From a checkpoint of a small mixture-of-experts model trained on Wikipedia: vocabulary 32768, 483M tokens.
Below are experts of layer 7 (counted from 0) of a mixture-of-experts language model. Rows are named router (the router's row for the expert) and show model dimensions 160-191. Each number is 50 + 15 x the weight over its row's rms, rounded and kept within 0 to 99.
After each expert's rows: a language model's description of what the expert responds to; "mostly gets" lists some tokens that are sent to it at least half of the time. This comes from a sample of Wikipedia text that the model never trained on.

# expert 1
router:64 55 73 29 55 61 62 40 40 69 66 75 52 28 57 66 57 53 39 48 46 18 63 43 23 34 45 73 53 70 50 37
Word-initial consonant pieces. Opening consonant or cluster pieces of words split into several tokens, often lowercase common words, such as t(ender), pl(ays), sl(ogan), sc(ares).
mostly gets: " sp", " cl", " t", " sh", " pl", " dis"

# expert 22
router:42 76 64 42 33 60 36 57 71 65 85 57 42 38 47 69 50 66 62 23 46 42 48 49 32 39 49 59 68 58 45 48
Football stats and clubs. Sports tables and scores: club name parts (United, Town, FC, Maccabi), position cells (| MF, | DF), digits, dashes.
mostly gets: " | MF", " / (", " | FW", " | DF", "apoel", "ético"

# expert 34
router:38 70 53 34 38 50 35 52 62 73 60 63 50 40 47 76 30 48 50 33 44 40 71 49 37 26 72 75 62 77 36 52
Proper-name first syllables. Opening capitalized pieces of personal and place names, often foreign: Mor(se), Kh, Ak(htar), Dan(uria), Win(throp), Bas(umatary).
mostly gets: " Mor", " Ma", " Kh", " Par", " Mel", " Har"

# expert 30
router:46 55 69 17 45 51 36 58 34 61 47 76 65 38 72 77 41 57 54 35 33 16 69 54 40 42 71 61 45 76 48 50
Capital letters and acronyms. Single capital letters starting acronyms, words, or parenthesized abbreviations, often after a line break or "(": (E)PFL, (F)P7, A year.
mostly gets: "A", "E", "M", " (B", " (C", " (M"

# expert 33
router:55 41 56 41 36 57 58 58 64 65 81 57 37 29 66 67 58 51 67 54 24 09 77 28 48 65 59 37 63 59 39 52
Scientific word suffixes. Later Latinate or Greek pieces of technical words in chemistry, biology and taxonomy, such as -idae, -ium, -ensis, tyros-ine, -ogen.
mostly gets: "idae", "oph", "mon", "ium", "ric", "ensis"

# expert 26
router:41 53 62 38 51 50 39 54 63 44 65 44 59 31 40 99 62 59 45 24 52 34 44 20 41 44 48 66 47 66 58 48
Newlines within tables. Line breaks ending table rows and starting new ones, plus row-opening pipes, list dashes, and coordinate symbols like °N.
mostly gets: "\n", "| ", "|", "\n\n", "|---|---|---|---|---|", "- "

# expert 21
router:54 55 81 14 52 47 28 51 74 63 65 26 28 36 76 51 45 55 54 18 50 29 55 56 14 68 66 58 39 46 38 73
Table and number separators. Punctuation between numbers in tables and lists: pipes, en dashes, opening parentheses before years or conversions, semicolons, such as (1976), 3–0.
mostly gets: "–", " (", "\" (", "a (", "; ", "% | "

# expert 12
router:36 63 64 28 47 54 49 46 58 46 55 66 37 38 60 51 58 66 76 18 39 45 58 36 40 48 50 54 61 59 46 54
Nouns after prepositions. Nouns and pronouns right after prepositions in narrative prose, especially places and time words, such as at night, City Hall, Street, him.
mostly gets: " Street", " Avenue", " him", "'s Office", " night", " moved to"

# expert 24
router:64 59 82 11 55 65 46 42 44 63 46 61 48 38 56 69 39 61 49 34 43 41 69 31 41 37 71 54 62 65 39 47
Capital letter starts. Single capital letters starting a name after of, a table pipe or list dash, such as of H(awaii), | C(urfew), - Al(an).
mostly gets: " H", " M", " T", " L", " K", " V"

# expert 29
router:34 53 63 43 52 24 65 21 50 57 45 61 50 41 79 63 44 48 61 17 51 33 72 53 32 47 57 63 58 36 68 44
Plural nouns and copulas. The verbs is, are, was, were and general plural or place nouns like people, areas, sources, km, often after the.
mostly gets: " are", " were", " people", " It is", " is", " km"

# expert 15
router:45 49 92 36 31 57 24 41 43 73 66 61 52 22 55 58 71 61 57 24 44 30 49 55 19 46 80 66 59 62 83 72
Election and census tables. Numbers, percent cells, pipes and party words in election result tables and census demographics, such as Republican, % |, U.S., children under the.
mostly gets: " JP", " Republican", "andidate | Votes |", "| Party", " U.", " general election"

# expert 28
router:46 56 58 63 49 58 17 58 70 65 64 55 42 29 37 57 85 58 51 41 57 14 58 41 37 45 66 43 67 59 40 74
Personal name parts. Surnames and given names of people in cast lists, rosters and tables, such as Smith, Thomas, Singh, -ović.
mostly gets: " Smith", " Thomas", " Jr.", " Richard", " Jones", " William"

# expert 36
router:42 69 55 44 64 58 33 24 78 72 59 46 45 45 42 59 80 54 42 53 26 28 60 29 44 32 64 55 57 40 22 66
Verbs and year ends. Reporting and action verbs after a subject, such as described, characterized, gave, plus final digits of years after in 1.
mostly gets: "008", "012", "996", "007", " because", "987"

# expert 14
router:29 58 62 38 51 79 62 59 49 83 57 59 44 35 47 59 42 55 45 44 39 44 49 38 21 50 70 61 75 55 45 64
Table pipes and of-the. Table cell separators | in data tables, and linking phrases before proper names like of the, in the, President of the, The.
mostly gets: "The", " |  |", " The", "% |", ") |", "\" |"

# expert 27
router:37 82 80 42 69 37 46 56 32 87 70 48 42 48 36 64 42 48 52 22 36 30 54 45 42 23 90 52 37 67 58 65
Military and vehicle terms. Military units and hardware, plus engine and technical words, such as Army, Regiment, Corps, aircraft, armored, Navy.
mostly gets: " Army", " Corps", " aircraft", " Navy", " Regiment", " police"

# expert 9
router:55 50 74 40 37 58 39 32 35 97 68 75 48 42 58 80 43 53 55 61 49 24 74 34 55 54 37 62 51 65 56 69
Mid-word pieces, coordinates. Middle fragments of proper nouns and rare words after a capital letter, such as P-for-zheim, P-ug-lia, plus decimal digits in geographic coordinates.
mostly gets: "seud", "sych", "akistan", "hys", "L |", "reek"

# expert 8
router:37 58 72 17 46 73 61 28 62 51 56 60 35 40 56 40 62 54 41 31 48 30 59 23 39 55 49 50 45 62 47 86
Separators before numbers. Table pipes, commas, colons and prepositions before a number or date, such as On October, in 1587, October 15, 2021.
mostly gets: ": ", ") | ", " In ", " September ", " January ", " March "

# expert 25
router:58 34 59 11 45 47 38 49 35 35 84 54 25 54 40 63 40 39 36 58 42 26 82 46 30 45 61 49 59 67 45 42
Years and biography phrases. First digit of years like 1957 or 2002, plus biography phrasing such as He was, served as, was appointed.
mostly gets: "1", " He was", "2", "ist and", " served as", ") was an American"

# expert 37
router:46 28 58 45 59 62 47 51 53 44 67 37 54 13 39 62 45 42 38 47 42 56 79 45 56 54 61 60 69 90 44 61
Sports competition terms. Words in sports and award results: World, Open, final, Best, ordinals and event names, such as won the, opening bout, Long jump.
mostly gets: " World", "| Best", " Open", " final", " Best", " Women's"

# expert 13
router:42 49 61 38 50 53 50 37 56 82 79 72 39 54 63 55 58 57 41 69 37 38 56 48 33 37 81 48 45 51 34 52
Commas and conjunctions. Commas and coordinating words joining items or clauses, such as and, or, &, but, often fused to a word ending (le,).
mostly gets: " and", ", and", " or", " &", "s,", "a,"

# expert 16
router:57 46 57 41 45 57 54 47 52 44 53 43 58 41 27 68 57 67 47 35 58 30 61 31 14 53 56 47 77 44 48 44
Copula and passive verbs. Forms of be and become, and participles after was or is, in biographies, such as was admitted, was confirmed, became.
mostly gets: " was", " to be", " as a", " were", " became", " It is"

# expert 6
router:33 39 65 42 69 66 57 48 50 65 60 56 52 66 64 59 36 67 55 34 42 27 57 23 40 41 56 73 51 95 52 49
Word-initial stems. First pieces of longer words, often Latinate, before a suffix is known: consec(ration), necess(ity), transl, int, spect, plus St./Saint.
mostly gets: " int", " transl", " inf", " inv", " med", " st"

# expert 38
router:39 52 60 67 75 56 52 36 53 48 70 56 53 35 47 64 51 59 36 24 35 33 77 47 39 34 53 40 45 56 42 65
Action verb stems. Action verbs and their stems before -ing or -ed endings: attack, kill, cut, turn, blow(ing), catch(ing), collaps(ed), mov(es).
mostly gets: " attack", " kill", " turn", " cut", " check", " put"

# expert 32
router:50 60 91 43 49 52 58 51 50 42 76 68 22 30 53 62 44 66 65 57 31 47 63 28 40 47 53 59 56 66 54 61
Relational and role nouns. Common nouns after articles or possessives naming roles, relations or groups, such as son, role, character, partner, husband.
mostly gets: " son", " role", " character", " head", " coach", " hand"

# expert 17
router:60 50 64 52 58 91 42 59 52 55 53 76 44 40 48 45 53 64 45 62 07 34 97 18 42 48 74 25 53 61 36 70
Lowercase mid-word fragments. Short consonant-vowel pieces inside names and uncommon words, often transliterated or foreign, such as D-and-ies, En-l-ai, hol-ob-iont, Pang-il-inan.
mostly gets: "id", "od", "ig", "il", "oc", "rop"

# expert 5
router:42 62 71 44 70 67 55 35 74 75 70 55 48 42 40 66 66 61 44 52 53 57 62 47 28 46 63 79 71 65 31 69
Personal first names. Given names and name-continuation pieces after an initial capital, often in lists and tables, such as Jimmy, Peter, J-ake, De-jan.
mostly gets: "apoel", " Jimmy", " Steve", "- John", " Michael", " Robert"

# expert 35
router:50 64 65 23 34 72 18 37 68 62 60 66 30 39 46 60 51 71 63 44 42 28 54 33 29 64 40 54 61 59 24 49
French, Spanish, accented names. Accented letters and Romance or foreign name pieces, such as é, í, de, French, Jean, Marie, plus country codes like FRA and ITA.
mostly gets: " French", "í", " Spanish", "ă", " de", " | ITA"

# expert 3
router:48 37 55 47 61 50 52 45 42 71 66 57 30 57 65 58 73 62 53 62 49 22 99 37 47 67 53 57 53 62 48 76
Sentence and section ends. Sentence-final periods, often fused with word endings (s., ed., )., ".), plus paragraph breaks, heading markers (==, ===) and opening quotes.
mostly gets: ").", " \"", "\".", "s.", "==", " =="

# expert 23
router:65 44 53 39 56 61 34 33 37 70 63 71 52 52 54 84 49 72 50 41 24 41 64 45 20 48 61 50 60 58 24 55
Infobox fields and coordinates. Line-starting field labels, colons, pipes and coordinate symbols in infoboxes and tables, such as "- Born:", "- Coordinates:", Budget, ′, °.
mostly gets: "″N ", "′", "- Coordinates: ", "- Born: ", "- •", "andidate | Votes |"

# expert 11
router:55 53 69 52 35 36 52 48 53 46 81 44 50 25 68 65 59 72 26 35 45 29 79 34 29 39 60 37 59 54 52 60
Determiners and modifiers. Determiners, possessives and adjectives before a noun, such as new, several, other, their, similar, numerous, often after a, with or of.
mostly gets: " new", " several", " other", " of his", " many", " different"

# expert 39
router:21 56 64 64 57 55 47 55 38 70 69 55 42 30 65 59 63 55 43 40 31 37 63 40 61 50 48 55 58 30 52 40
Prepositions after verbs. Prepositions following verbs or participles, such as to, in, by, from, with, on, as in "produced by", "headquartered in".
mostly gets: " to", " by", " from", " at", " with", " on"

# expert 7
router:31 42 95 52 67 57 17 63 53 62 68 57 46 35 58 56 57 59 45 41 15 42 72 48 37 49 62 54 62 87 57 53
Topic nouns in names. Common nouns naming fields and institutions, often inside proper names, such as Award, music, government, law, Society, Administration.
mostly gets: " Award", " music", " government", " law", " Film", " Music"

# expert 19
router:55 63 68 76 32 43 31 56 68 72 52 71 36 52 54 47 65 73 58 46 45 24 60 52 46 52 65 54 45 95 41 79
Places and Germanic names. Country, city and nationality names and Germanic or Slavic surname pieces, such as German, London, Leipzig, Glasgow, Roth.
mostly gets: " German", " London", " Germany", " Swedish", " Roth", " Israel"

# expert 4
router:47 60 82 66 41 34 30 28 64 58 72 54 36 43 47 55 59 51 58 62 24 28 48 44 40 57 55 58 50 82 57 49
Year endings. Final digits of four-digit years after a leading 1 or 2, as in 2023, 1953, 2015, plus closing parentheses in dated discography lists.
mostly gets: "017", "015", "012", "014", "019", "018"

# expert 31
router:32 63 70 34 64 49 38 38 69 64 84 46 32 43 48 74 34 48 24 46 48 30 56 30 63 57 54 44 59 50 25 69
Clause subjects and relatives. Pronouns, relative words and subject nouns opening a clause before its verb, such as he, it, they, which, who, "The firm".
mostly gets: ", which", " has", " which", " who", ", who", ", he"

# expert 2
router:65 42 92 38 55 84 32 39 58 68 61 66 56 20 49 79 43 53 50 50 34 29 50 42 35 40 74 68 76 73 63 46
Section headings and tables. Wikipedia markup such as == heading markers, table separator rows |---|---|, and table header cells like Party, Votes, Notes.
mostly gets: "|---|---|---|---|---|", "|---|---|---|---|", "|---|---|---|---|---|---|", "|---|---|---|", "andidate | Votes |", "| Party"

# expert 18
router:35 62 61 35 39 46 52 80 53 50 66 56 53 34 70 61 52 43 56 41 45 28 56 30 49 44 61 48 88 57 55 46
Quantifiers and descriptive modifiers. Quantifiers, modals and attributes in technical or architectural descriptions: each, every, per, one, can, may, with a, top speed, storeys.
mostly gets: " per", " each", " one", " can", " may", " every"

# expert 10
router:50 40 70 42 44 57 43 43 58 44 57 52 50 36 59 84 69 76 55 35 38 36 74 25 38 58 42 58 54 57 49 52
Line breaks and articles. Line breaks, sentence-start In/The, list dashes, and small function phrases like in a, is an, ) is a, in this.
mostly gets: " an", "In", " In", ") is a", " in a", " In the"

# expert 0
router:37 57 51 58 70 57 38 44 62 68 82 58 40 10 59 71 64 65 44 35 39 12 49 28 36 52 71 47 76 79 50 44
Numbers in tables. Digit tokens for counts, scores, money and measurements, mostly inside pipe-delimited tables, such as 3–1 scores, $171,742, 4,566 m.
mostly gets: "7", "0", "6", "5", "8", "10"

# expert 20
router:47 78 59 33 51 38 24 45 63 75 68 39 43 36 42 77 39 40 64 48 36 27 63 39 61 61 53 33 44 52 56 59
Word-final name pieces. Ending pieces of foreign or unusual names, places and taxa, such as -ia, -shire, -ville, -ara, as in Silesia, Kakuma.
mostly gets: "ia", "shire", "ville", "ala", "dale", "aya"